From a checkpoint of a small mixture-of-experts model trained on Wikipedia.
Size: 12 layers, width 192, 20.7M parameters.
Experts: 8 experts in each of 11 layers, 96 dReLU neurons an expert, 2 picks a token, a softmax router.
Below are experts of layer 6 (counted from 0) of a mixture-of-experts language model. Rows are named down (a neuron's output weights, with its number) and show model dimensions 0-191. Each number is 128 + 24 x the weight over its row's rms, rounded and kept within 0 to 255. Numbers have three digits each.
Before each expert's rows: "comes before" lists some tokens at least twice as common just after its tokens as in all text. This comes from a sample of Wikipedia text that the model never trained on. Tokens count by the router's weight.

# expert 1
comes before: " |", ",", ".", " (", " and", ";"
down0:141139146082139115083119107098136144157134097212127112124107143160104129137150143146083095161107164127107138128175141094122113137117152134133097165143131103150130110132126143131142130119106124154179140133157169084130171155143102137122162131161136095119142124120126133120104120121099107112068137133121128100095123136145130181190113159129168127105076132117122139115178117119121141119154112114182094070136159153129098152145130118174141142142146134146136127119179119127118165156111106136141147107134134096139114126130133107139121114095108135130106131106090172089133124148084156124
down1:125165055154134108066144126156149133173127132067143106124151140114109118132154183128150082119157149117125118170104175131163178135103109137074140111118121140103140129081151135092148109110112160168134148153078128105110168162126123120116130144126108122160138131119138151146089098142102129123153134129111127128157112129135153116146146121103148119136142128168120151117111135147131128152120086145142119099138093141165141092120121158084146108122155140083095134150145126116182135084112135138104142162098111168120115151145144130150113134122167126162128120121127164099097125099174112131
down2:130101127169110114092103123159134088099113116160104104102146170153197140153141104132099165125146099134101197141167125085103153126111136111126126105077134157150123163158129092096095107133103117134173124132118125121112148149130120164080112132054154117103137124132120098107117119144129126109126135108148168120156110102105109147164112129140106127162164152148130110137132109088110133098114110140137133149159068143102124104156119154100113118114138117143137144129155147123108082089132144182144156127150111131109137124159116159108157145114146123138096102149132103154112145150152097092
down3:137152107185082142136099101130092111136111146121164133149162107101098122120141162128135073159133145115113116126126125135128126100133138164110109146161152142135158148114134135112113168139114119136076132170115108142164146130110157096090127102119068110133137180134107116118108101103129116132136134155121110105135117147141150130161128126178141083145124124151102115175149161148126165158143131103117154147095126161117164082128116139108131149126113046090167090172149109169119129140130144112127147106132141137145157122157115070128115096131119121158158108136143101108118142117124123062
down4:115112141105187157095092116076128155113140145190107132158104145148120076104069138171111094122140134151106104139131124124124103130133135114115171106138127110138140172167114167127104121124163134121086148150123135093127136127138120137083138110094129114089101149119147163138117131165063129126138109137120163123163148162151157118103140137122121051136117148128107130154119124114135133139130160112129159138141130168130109106115136152108111150125166137168083146129108094122132124140173135146163108153141189157134135121105137130104168158164110083110105151106143123111113155129123123099
down5:131166144140143122120167128115099122144124154061142143173156136099097157149083105149136091102123094114095155127176153102119092136115137144098087147126153161170124138112129124147126172130100120175132117092106123150106143107100158125124129126113153112150150102120139124109127141125119130121122126132146118101093129130136101114131143126123150120166125134120095094143099141121140179116121132123072105099163118093123083162137149134148100119116177157135141100151124147143130133140108169097140196129096066114113124157114135109129147174155096145071151114083099134159114121098102117143
down6:135119163144146121137134137136103152117160120175142155131145134136150100112190163151116120099158132172102137149119151152124129151123164126183138137104158099144119111124124102086096103170100100096114086086129176120104128091163129142160108095126137153110089129105090111144131124129119122075104153154121129161134115141146103118114097144116124134136126137155103144112143135155159121125128128112123193126159170129200139139117115154114127122143124128067148138115123104122115135143139083128109101163107108116109102174115158134123130081141124116085151157130179127136089144100088133107
down7:085148106127152155147164140122075120126147140169124112105101141077134116150128154146120079139122102126132152137151116122152089100141171112097109135106132148138147140110132066134122127160142124099136138184158137134093115170110105148139133136090129112145157083160124137117107131167138135139159118099132169148124118135108108141121117132157108152129134136100138169126157125110127168168129099099136194160101105108110138120111159077181097126137131115137119116121141131106110175104147120171116181149086099145116097150113114079114158137176122138108128158117143169160125143112152119136
down8:125134127091122161131090162078099140129129151223103136121126100140156084109104154126178119115138141187112148109099093149116114155144106145125132121118120145126103106147106133128125131099145096104131140141143168172103115129078164113104138142115109129139127144122156146121081151098113149090144181146144127163149153127140122113137123082125121143112100107133148114176109114124120133153187113128147137137144087142100094158161139091115118137124103118116084123143096126116126135145138100125142154154120149112164126147145122127152116132110182106104147136104121097146152171126104123193
down9:104136144160124136134139188125103160127113128175142107174068145141134103150139102124076151095115133132110143123133149104142140147143140092148094135125122093155091150138145162094116130099126132127087129111170123182162121130103111157049164100105134128123111173095141102126152170150103169099143121103127145103153105159143091126142110091106158144121132111170136112145119110113125117176176132153146156137136165115133124139108104121101139134130127129146157110130171121102114141125153107125108114108139135135136152126134086102087152119092124115140181141134155102116184137128135091137

# expert 0
comes before: "\n", "-", "|", " ", " The", " 0"
down0:130162166158091128111153120112166168110143133204132114164106116149141144105128111097147153081127111119137150130139088114091096126107110094111125118103111117127146152097147155131130127148115199109098111137143139127112124124170113128108169151094142140130141138112096148127118130126128054123095097127145149131117160170154147106101152127129130164106122117135140132140085106136145113127147145188112133147108106139152179147170166144139105164151138135122093129176109125116103133117137156126120090161186119106134110106135155130099165151146123118138104095133138145100094128115085106160
down1:142151129128148141146162109088121201132144087147138152114147124128127138121097164127158159145145135168135142139161118139075129135116136156109158140157073128058145102099123132173131128118126176124136117134137182110140147092114106126152098155126142110102135142109114139135155106121124115198106138120111157098128129134120158104065142124109153100096107104136129098176121107117128122104137150101157120129155112138133124106108129106104122124135139116088110158105085115170096157136128118156094101072140155097182106142132092177129148124112111162135116137147124137140133138128143087118
down2:101115145141164135167111141150178079129149136177124087148157129105119128182142121130109156112145166128163076185117114126142136149174142141173135114112094120116158122136072153104148112118122149175153170157147094129141127134116131130103128140131150101131155151100137167113119132154140137123157148114104169168119116092122151137133155124134160131149092107115176168129162095126095115142152139136119116127156137148158118150116119106121108108110153134125149105099161170130148130124096071104159135116112160114160120172088116131133163107124093113106146122101133136128144140165157148166
down3:131195138122080098116132105131097107087142116113113124082130112099134153144110173162129111101175122137116151093133112126142154133140147125145111125141161158135139151148117104128090100131137157132108160110112131128117098121139170112115124112154149166088138105097198127084110133135138126118123133142149158087081126115123125114159135148173155114140115117130154117126138146133184147107167196132079123119164150144176099129120134135125114183128116142134146130112158138156129118145115144125148131143111127101083143105116130146122101094201115132136165137134151134147160189126141143141
down4:124152110108098137139134106107091140112117122089120112124114104134126103138141124139136054089128097131101073117159151147147116127116148107133114155128113155140162136134123143119110158132084115138100139152146110133151119096153149110176105100100106133128138148150136118080103116150164162115104109122119098154154145182139111128104099108132101149127111155143092085171088117174114159146158127112154165137141129102085126105163139129084167123099127111148145138132154103153113108115134099138158131122101126145132154130117119079070146118179125115099179167117145129126154157075147093106
down5:157089137128191116106140100183155110149123127122113143144141142120135101130125133154140188122099093082086130170087128127076125138162145065121126143165149135154123152158132154142128146133134139139140103116170103134157148138075100155151129118124132110070097171154119166143148093153076143145117107139114106129132128167173132125139120153143086109138135112135111181147135159126120121130118142181129159109128124130119112151148127131130144145137106108164150158122081140164112146111105134181125103141110098148151141132111150142126124160100112096131146093096111092140127136128151126098
down6:146130112119141110121107176142112128110073157045115112098148122127134162130142127103089130154145133130140107137119115157102131169141131096168144140135127131122130124166135127155174107111140147142146153119131115135096127107156154112170111069128120156146126148143170178120141157109102169154145131054132126081093153144130110147083113122144092123082106110165150115110107097140142143121181124093118126162176133121128132144157150109093140174148148130120088125107121132143151146117105139127134124121135069107173133147162110108164122150119107144136136135117120129108166140134125100160
down7:163123138162127113075140149140115177078138135178104092126127130141155152148141109091121163129104127120158118162127110176117100119105143178097107120125111117161125130168096137126102100149145098102089133102115147132110125110155147163112126094168182147171111136108132141167158138168164113111120148123111116141149121126132147116126133142087069170108132119177127120116119134146099114117076143116124119113159136085072117159124141137111149142124104165132143138110133173165125132102099109124173136122101150104161148157097108133097121156147153122168160133136110099119113132119098156120
down8:123110085106110130132086128100129134144073143006142132107153135170129120129128134108150148131144128160140171115093144115135117132147102133114118127157138145103109141074125182157152116134153140092144129151135151112130124064121132111130143142114126111138100132126142160159140117101148156083133112142137138122116116117129097120104097131094142145156135122130129139145158096093163116121112136138098145075125156102122140127154110137134084138149126084142082174131123119129136084118146119078115108150132149112136160090088093122146178123130100138133102127137097122137088151165134102115
down9:129134149121126152127112155097108135161128165131081077148123150110093110131132133158124162119143150146087103123167146106130085118123095097132109105127157100141133122145141128126156120128114161123096103107133136127139097125187101092123175142091113145115148113139101124125145145101137115184059151174126139157123096102129108145114086114112092106138124111095118093178125131126148143134120121137120134195130110133129121112135155149171124137129132090098141147110095117146148102106102154149131129114139126166121120109164134156147170073142127116152194083143101137123079132118163110149

# expert 6
comes before: " |", ":", " to", " by", "ed", ")"
down0:110129088088066141142121115143108151102162173078148151132126125123145114094135121148138115126110123123161163148124099178120068119147109190122132105161106161123143112104122141120113122171112118098126110139116161129110130157151127115116142139122093160127139094112134152137085158176140119175136131141094121139112122112087140156124145142152138101120143148118130115118120066113105121150175121168128146145130089118140152086132133165146109107081141139131116155147130105174108123162131122154144082108168139161152128136150112108110146113155127117132154094130073187119136110152129137088
down1:153119125168096132097124137152152097095168172131144088094121129143147106136132110125096115167107134107080152156157137146107164127123107158140141145121133118158106170119137097124081161138084139158111119135098124103126136117072100122112123106206131159150137075104126114154144121109141150130127125125127117134141150109084132125097130088119156150149144160166140154111155134125149100119139166096119096155136110126114097119150097143095145092172150130163107151160142123116175093138117089128114107142136166113134192126174139180114101143117132134125125165105127089122134129120141109142
down2:136098140120146132139117154092122125132109079101203121165134132094144092119136078122117122084152102136123057151121123089156148121160107104154133139150079121079116174101099078131149108127142139139124112107113114146132180174105120119094151145090145096109136139129116117103105114152134138135110120127130170108114139117125096101179123146134168137156120138117108125158152168156124081133116112160113148127127096126140125127166150105079117072088156125132120156136110104105122123173143153109132160134120148132139145120162121137130134141112106127117161124128122154185107143105099147107
down3:119133100158111154105136104128144127144135140129146139127147136114126133104152120162141090117144084054100171118083137129125121113131104085132117130082140123080113109131123088130135092115116131130138128153132106104148120121122124081121175129154145119141135100084173141101105095139101126115170122099135118115102162088134126139132126135127129137116123183076170111140157073122085151124146126151124153066112130113139117125116144109171119119164124115088141109122123101180120114152099089105154104136163096142112122128096177110135155095151105129114119135096146163139178144121115145182
down4:100141142144134105120159109135127128106122128149073106069149162126139112096104185120126134175121116113101108143130108128087127153087136109109091151106105138148149168094101132123172158135095129150139140072166172168153146128126095119109093155107146171105153161126132154104163125125182147131114109128131103167108108119105159135110145121117120133132172147125129139106124102130100130150102132121127104101147116109123088165125120131117192097125123119136128157142128111158114148096106146123101114104145129190092112160130092120118153132162139144143155168091136115149137067116105144134
down5:126137168181093133107129122165102120106121136096103130135149117111146119121118148124099145123128131132114118129113122147188159117107108108103140153144142075143081144126108123077120133139163109121104129093123169123110144104057122167134149132153131097124101123110119099164168061154090141115130142100104136115133128123094147129168129142116121126148119141118153178162143119113116148140157129132113137135127096126155146125101174097161128113160132137117126163091155117112134121160177151132123122126098124165105152164163135118146122170118129159118102065132112163107160095067087115125
down6:141155143144121093143133157130104115153104132095141144098112104170179112124115149176106091144120131137109127079105159109131094137138135157136151101106091150099137147141154136128123167107125127148091150102110101141155184117178132134141100163140108116103127136127118103148086120114157108152129081129180138087123109126161125140097101082075130116105156103164122127117110176106123111142142123176109122142081120122112164120136155142090126120150137107145110162122131122125114121136146146118067158111134093132100128156119132123107177100146110141118128151204112122154131124129091100153
down7:163144178186137087170074050150128151143145122112110123143156137116099160148136132158124137141125135145141138173131137126092120118156153115160130137113148077117141140149154141095198130127182126094104112081102147122186122103142125133115131099119123104128138125140125123145132132139083142117151094145138153133097163129151155111110086130076126132134076123092121136132130155085109154132106130117163139152152157150093129110143100167172128146131105160068129115121157112124117143145144130118134148139108129124117128139137154152143130145155118102130109128158141096099081126115099134131
down8:110150154131139127096104103148090088117106131054083163102106123177108116146122076148113140134140130132106120132148162193140153132109124124122103130134143113123104149183148123137150141127123135147149138155109134140129175120104143096101116154088105170119117137108117146161136132121189117169092102146136135141107130139165153175122123121133111134113139107149149100133164101121159158131156096142133154149128119155115101130087141131118127138149155075133152090154134107136158176111155127119158091111160130117156132103166173138147143129127116152177098119106109128167127163088137104150
down9:130154116133157149099133121157112108126104082139162112111129128176137119113140162093073132153134133153108108121175157115132125159110102136135152126124134088099112152157140097145182096103116154116137102124121121124138116149116143106138122137135071083114176101055150104083105125105106129127132113123132140087107113136097123117131098152108113131130099094161141111108078094093106118122100151153137108127147094145132132117111134149148085133138119097114123114137159135131130129196061111122165146129136110158118146122109077120136114153132119158117124107063152121105104163132087119128